config.yaml
vocab_size: 7588
qk_norm: false
tie_word_embeddings: false
schedule: "wsd"
decay_shape: "sqrt"
Below are experts of layer 5 (counted from 0) of a mixture-of-experts language model. Rows are named router (the router's row for the expert), gate (a neuron's input weights, with its number), up (a neuron's input weights, with its number) and show model dimensions 0-31. Each number is 500 + 50 x the weight over its row's rms, rounded and kept within 0 to 999. Numbers have three digits each.
Before each expert's rows: "comes after" lists some tokens at least twice as common just before its tokens as in all text; "mostly gets" lists some tokens that are sent to it at least half of the time. This comes from a sample of Wikipedia text that the model never trained on. Tokens count by the router's weight.

# expert 5
comes after: " ", " |", "1", "2", "–", " ("
mostly gets: " ", "–", " (", "/", "===", " \""
router:431526508567430447464481508473524503445482546542480519520457491503455535638532572412465641496497
gate24:489412458550452412451454528546486467564505532540556490505507537516465479524428475521516508483504
up24:452507482387489484536518512582529503475504464510469438484505476591594516494485619536552542512571
gate25:543530458555506497521527458447462500531456492548521541362685454462478422540504507524442368543445
up25:492568478464499464491543433501460551556529407572514489500595385500528428527535463530504492543460
gate26:494494625481443437536448436496519486535439530507550448425510386502451487473536520471519470423484
up26:471552529459449544471522518452446537404453489506522547488465622517487421402480446430541453519503
gate27:469453646519465504481439427483424453444565522514532501504463438479468482586418457421472497538558
up27:534456530468535542536445429552560491540546393546505502523525517376534506475488491454581557538507
gate28:440436484552554540411492543428481488490589555506486511503576477552499451505549597507512580597500
up28:470469465470515490424494580485463610565408497415573405543526504493448479488472520521509475520433
gate29:440562486569448523463490581472519508590537446525413466455573565515537470462483496492499571495581
up29:489431573461478539449545426522506428583500537570472419550484397479456479602465435520548440546477
gate30:463532468483503536406545518509506545475529468586451547487506539554528472541491516471476451411568
up30:500483405494547446486521555501445573426544482480458511538535536445503454543485423326501499491510
gate31:548479525638491579465536567459582546446541511472505506542504501500576467431510595523530465526503
up31:491400556434515479559461552435533559508540474600438536449463571478534583512522514452519478487459
gate32:511523508515471590523552478509485539473515526470583538408480602593530482528483514494415602519506
up32:432515464512459555522456499484488483554583479571489508448498549508568513495449502445421508499533
gate33:437479406539467571511523517542483468494453481396482479505564456553439529444500507448499526455540
up33:468539535535543511361391521500430534491434582462476481502489479439479510391516529511522450553502
gate34:483422582486469491492386469561485483508520479454581534505545508527463549570524573447509529474587
up34:500550482473482552503534440527452497498476578450456442486481463468520517556428592517508548494614
gate35:456623520553384561548473432502564503496495429536476516496505542496529540536637486564377536492456
up35:533522535405473547507474522564533474470447527518539554425509466481557569511508565492511501628493
gate36:496517530471537520387461501503489491509563451431520548424458478508532521534463486562480674418469
up36:459511454436473522484634420562469506473420509555473456467454548434492492390477585425439403590460
gate37:456395509487440472471550498537474450532505470531470593475459432463478490488495446533534563486567
up37:457449545443424561473438486463485507540495442561585482500490502519552494399438554487544590450509
gate38:520521494458539431522494517465459575520521558539492540466524461607489576621502489483543492571526
up38:559609491492509501487544550519458587506621486467504441534540454562602598469531468508523435487522
gate39:568492440559516454552456500514574511471528527429585507503500534575493512564625514510546607451482
up39:505527426575473473553534543481547431472439423441564503521516548531516519487561420536528566559453
gate40:489481478481482507507483569464501457397503447407645486530547575535505506438476456530548580502475
up40:550441475543500450481560522489564511577475490437499507455506515420527416456405445507411483483512
gate41:386497497465453451459620546485552515502543445517571587570517468455531468542402463584507608517537
up41:497502564475529579492569586390476494563452574423462559513472522525445611642506440493577568452486
gate42:461470569642473506505615629493594540448496557450441484529419497454490472528552561497534594568472
up42:475539358435336464494484433454410458514428544456532552480461497509537460499508464509512558510501
gate43:476571461512482553497548424531520516442379413569557542447522442512483515486585527521596633515502
up43:574493522484450411382532395495482529489449589489525461597447512505526440473538400436529521478532
gate44:484499556486422484398437461461561546448415557582544380576608449566551507548489531438496563501572
up44:570510464540511434533556584555475478557558468508450477520411464509550490547508488504447403504533

# expert 7
comes after: " the", " of", " a", " in", " and", " to"
mostly gets: " a", " the", "The", " his", " t", " The"
router:572511537392564492516523520472427446525508587542417488532540467441556554604527510530426507445555
gate0:563546591483499464487542554501512479498443352444531505534556496538438544427553464570507567463482
up0:537596485486422566467566506533595493451449422443456585471416505489415521555408409546500539476544
gate1:441412537601497477450425428485517528496509467504482516562534520528512462480483510493549497498453
up1:501486443480570522449489522512428464510557575586537489380509492525526524507437554546568511471486
gate2:450491557453418506448424560422402490446494518480455480506496486461472551477484566479491415451508
up2:454536551526503431376459566472464430472481509486508516459468501509376630488580473460450456494566
gate3:553506494555444389454482501491549488451427397413505528562552494556467601467487452558536517517457
up3:581449560455478491542528501436483380460553444462414530487466557515495486453457523447521516568484
gate4:578481495440445457538555429505509537506559506498586502535559514517515545443502545489496481592489
up4:574447509507513413548443438567494506553473484496529565416505524452480522479583655538476525535551
gate5:561487506485569529463558518492464445511498464415420503543480442569534535574470554566507507506438
up5:581505572482467522526470434459432518540402511497478492510499545506523546498479493529472466572530
gate6:455469497566574441560541502534420471385532447526548533551526538600606472505489521531430579570448
up6:609504489487529441449450586543459497487424424494528470593426452407487520526611538486591601513546
gate7:520486555446497459504488544479452542431476563539434563508478434477443540520484497495540539445606
up7:610547497534460440505506524436472484430481495506480443412443556515506484462547533501488465581487
gate8:447606508460546469551507483531404439397472446501459561569539467531478429571522560513432503498526
up8:493513444475568618541468450541512488602559482466454533552498538478470500575503429471474415495495
gate9:499464541483438415503522512548415475468546461516558580436555534527593436499449526537447449513539
up9:521521411512627419530470542541493496459554436459448460449531514507535527536564498462487548516356
gate10:533452548503553454488523460546458484503465453484459501565492445542600511590470500496556491456516
up10:561470552431514467593520486531564489588465482502376538547528505503464486438531429467528488426469
gate11:550504662535503539443635535458443438469524481509525553453528417483557587599530534559583495503532
up11:568486466557459477451458497488432562429468626504540493494422493554557524573493488561560419586521
gate12:467421580386466500500536549467511467382478516547512485539501552466429471515486500471524385483493
up12:514460538319516500534486505552417444483422479563551495465493513529442465502503490480370489476537
gate13:470473522557470500556501582583577521510414486517507527555507425528502616412513539544512494439514
up13:473557479533473551522497456483555473432459428475551453639502386521576517383527509397519543572404
gate14:496423460471530480463487557505467477488509516455529512431388542515412519531520464477516476402599
up14:431537387470324522576543494449488479494481473544499495514451452501502418506496448537419451472511
gate15:554543483478532521480467478447522555530462564462483497536519462460631570493534458508549392525493
up15:497491522487536499456474534489617508482519498459545608529518522470459445460429481457496507474480
gate16:509540538521581488419535508530402468451530488491418543391549450506429420590510516550514567511566
up16:554548566478400465565414464540537466480462515532432462567522536476580539448482558588542375489561
gate17:550521503489377595473508569518431528475567471483518534469476441495553552527467540484481478519536
up17:525475505467513453602482481487514496499546512410484532547503578482375466468441553485454548514449
gate18:443483490584592548493575549561400443452597564435509530422578421471561471514556454568474527503558
up18:515461540524482430584442440536492419513531515540588421527517552520550506491453600446524439456527
gate19:520498438435475521494434494480355444410471504443494513502584511513527556520384534508538515524473
up19:511476443543442461474527581530542493520520472466540484538478433478436446459566469514561600396500
gate20:520512470455455474485519463441532556430512599526522554500592478506582516519503456546510556431527
up20:582554592427495494490527502553487490537499466528529505477577613453565603494508543424456539555471

# expert 3
comes after: "0", "9", "1", "2", "8", "5"
mostly gets: "%", "°", "′", " ·", " mi", "°N"
router:443443483487543405550431463406506484486491539436565531471495504473458506568561520533532633503465
gate24:506414512469527515508489576474499473526475450522556506480603537479466571500502532679560658478561
up24:546442459509493501524478521512508493511478518502470519519574502461419448601506485509471499480484
gate25:504455504442488461439592514502490561468481507402428506534552548529434483525521447446527532508497
up25:477443635434434469443505491462439409476469569465499502611476555451467598519454485517468464398500
gate26:532507527489449554460393511452553584556466500472559553462489494476485474529468581471536498516425
up26:440531566586541442493453494429509574492529516471441500491540504533465547603610539434581494451456
gate27:439501540553453565492502563519543560471537470466528397554499570493528505472514516545455525482538
up27:537520531499552535496432436467497548477486524467523568471517566541561501522531434501580605499525
gate28:547470520409422501529550450489404563390561449599573588572511492476483463534463497434409526477540
up28:433549466599469508448502534545505611518550448481539486491472531580551599444499457487481551448451
gate29:477537626483481391537486487463471547513496490463461460514554539563517529513456495555539449570450
up29:504461497431576410516508514541517505584446482491537568423438523529473502422531460554582442471574
gate30:380527485431517500435459522531539491538487517492632464440534469492472525578512572540483574516475
up30:424445549480456597425484513502477459465542510575540560478519458566512483570529455529487543509514
gate31:561441413554552513464556444519530411494543494507451502501521515513453503449580517519523479576441
up31:480482391408496504463528524426579506405537390515459523584542529492484490495535476482522501494532
gate32:551482525562431564520440407463491520425507380431440515424508529507445569528484524508405572479490
up32:410551458494534528484460643534491598554580578488516461527516420474414449453503522510476498435562
gate33:583460464450420555580407392487562458512451476508513512552612486566488577518426453516499553450429
up33:565535418482494390482430447498525418435477552496563452454505488612551581515446487533528499451538
gate34:511390530417431508503530550512513450515525451641440525549563469610446457519445438544486543458492
up34:539451540464515512585562519375509565436526522463476465449503516503540431522553512532565511530407
gate35:526384402538507436513527540493444556486479483494505505459621483473616575478452542528558529556576
up35:421381580524498590471508436452418536443485350480429485507506501546474460418512518449499479436475
gate36:467415492513491471554412452502454558521538528463419541492536572550612444485531497499565480392505
up36:479473500485453511534564529449530548496457502554430436478487569477512373552482437519482510515455
gate37:439483528503554441468525434467497507508460426646593563434518599639479443505385502413505516453535
up37:479522495578445479446442574480525502528518540465550508555461500441492489475503390469526479525539
gate38:507564451472458521489514467431491574523546539451496526547507446495379550462544577532446488400472
up38:527589518553453508556469521499556451538499442520510507476497450440526595486477537434629462444418
gate39:616524522470453566532510476515527487441371529503491553521581485449541428515531486512483525486541
up39:504481451559563490539529476539463429480492528404584560492511576577483505589531483475439461511512
gate40:509576517525470493486460474469506455542516528478511533438526499442558454533592513484514541486457
up40:507436537493471454458575571506588551456472600530558477526533530537417498517465427438486452521592
gate41:506426469502540497513456497486517441477436467493548519418583418466410497560542567516499494482444
up41:517538505486596534490490523460635477573454575490469427607491505522500523401498577522604467505495
gate42:518480583530416534545395540532473561574532450489454460493518517453371594528467480464520486527492
up42:449511540542550507488525522576455505457493429512613520362576424462504501511433463501465436518588
gate43:519444598562540508586466458597443470527513513503504606455578570515441487469501575492608555470478
up43:443507482513486417462528502490581514528450586414521506461468557468457515582495464440580531574433
gate44:528546500408527525530445446552588449534475535465506548491547550612527461537559473473532597410481
up44:526490468472529427499461544566578501440526504447454484511425528538448571538461460484584446519477

# expert 2
comes after: " |\n", "\n", "-", ".\n\n", ")\n", ")"
mostly gets: "|", "\n", ".\n\n", " |\n", "\n\n", "=="
router:478444489534502406462443505501481535454525549545468594569553610474489491549623512532465555537508
gate24:560511462529366468501563525467547535542436444467397582497538562587578589503500563509441495526543
up24:439603575425492532513506569455489472456478544439460462447448551445463437412482495513538440537430
gate25:449491453476517507493427532527515565555470527562480454488521542404509521439606542546556447480548
up25:459441550479594594456418601483486480392526427509397466507468453513466525504557526478506536538509
gate26:426475443413479400523490553512457505529385544531487502505513542555479417498473449466565524553546
up26:379501461419525598500478582474485486544508430533591511431537505517527456425461606486523412478410
gate27:474567453515429444513485486573482491545463499461508532488526558485508428547474453511423444515506
up27:508491498550479441561496511603594494499496510410631420532431510578424527467502477578555512660509
gate28:473611529476456581459438560495520486514514504430478569559467574528443511549505490630496447518451
up28:460440544405445549494557505437506460554473522585484520471457522455453516355496561549574512507528
gate29:506550512546488528432530478554438447498458542624483481548429517492418574488502543485550534464504
up29:398402522503511436464496456458363495423469468406465538471456517527574560531551518495492515495621
gate30:509562430564555400548420513511506505478506493499462485522567646518494435557526532531567589517561
up30:443510546508576461427544510508503475610463523499464451476446476536493558528505460455494506478581
gate31:474426528484486526445465500578484398532611464505537467375568523585452436431503478632490519496376
up31:464462486550604393440509583511502554454538426468564398407483458537516380368464469542480457554500
gate32:410461539489508502446465426525437595442468544422468502526518537555443450542490454492492515497428
up32:443456488524556585521553517520486506522410502549469505440550466461492432514491469514439516499552
gate33:518528519516471502450441541476448566547468484545574455454499452527444476530586499603452447599567
up33:510500518565470479484468495506513484550462549504464611388510556502554467621462491505565581475533
gate34:530512490530355483455584512515488496438482532449510488512523485600482452470488466466393515533485
up34:394473530511474536471560429465451521485544500597471546467451520533480446558441518456464525462498
gate35:411396559423565528514467510474491529467538439512582468609529489531518487481501463598495564482548
up35:574460505510516542507522521558468499469504539443569555601402500489529463534510465504574564485520
gate36:481476469558477496478507555547509543400566543546455590556498559511469516446431594562413502471593
up36:444444556514482532479484493567485520503550530664467464456414546460473533537407514601458538453481
gate37:441530413487454475542551465467414492437511463481498490533511483484495438530452518531491439513497
up37:506447479436481385539529462526502500556558570466466510487553527478540524412474514447512438454525
gate38:536431542500510409426482517450539587461443453591490551524526540476500381543574484517511566450500
up38:474490558554444434413483455497566459505431563466486520454523487530481547463472478437558474483588
gate39:554500578552550424538450491563486455539377510462538517547461458557566575542442546472434484558492
up39:487396455534494429477512547521389512549567500526472540537451520479501501509543565507592495528609
gate40:450497491487391458580503473538486545500455469471426461636507433462515544621566477553588410569488
up40:513544589477496539423378465488512532522471441501461450542482439475579499502506501418518497533476
gate41:450554582554568517422539509514541554527481445488546515564520518535515427485569475489402452525508
up41:569528510473508536459486455538464558532478518399507485590431547444506480481459560430472542485492
gate42:470564568551486511438475545434508528443511458536569507553579471517489484480452585433358478468452
up42:521524520436515508526478523501519531538540529552652466401486523505437428465411418509525442488500
gate43:531521460546494471440517487464514459495543575390597547560555512544524445516526473523457510523543
up43:525509520516483503536429636487538472502520431511490565519587444560519501513497462431514413525483
gate44:577520501497476560481478548562398557399541513547485487650608619557488541520518519523417516424487
up44:483454456546476516577414440562417530550441539529546518522619554532484550512547474518485516453524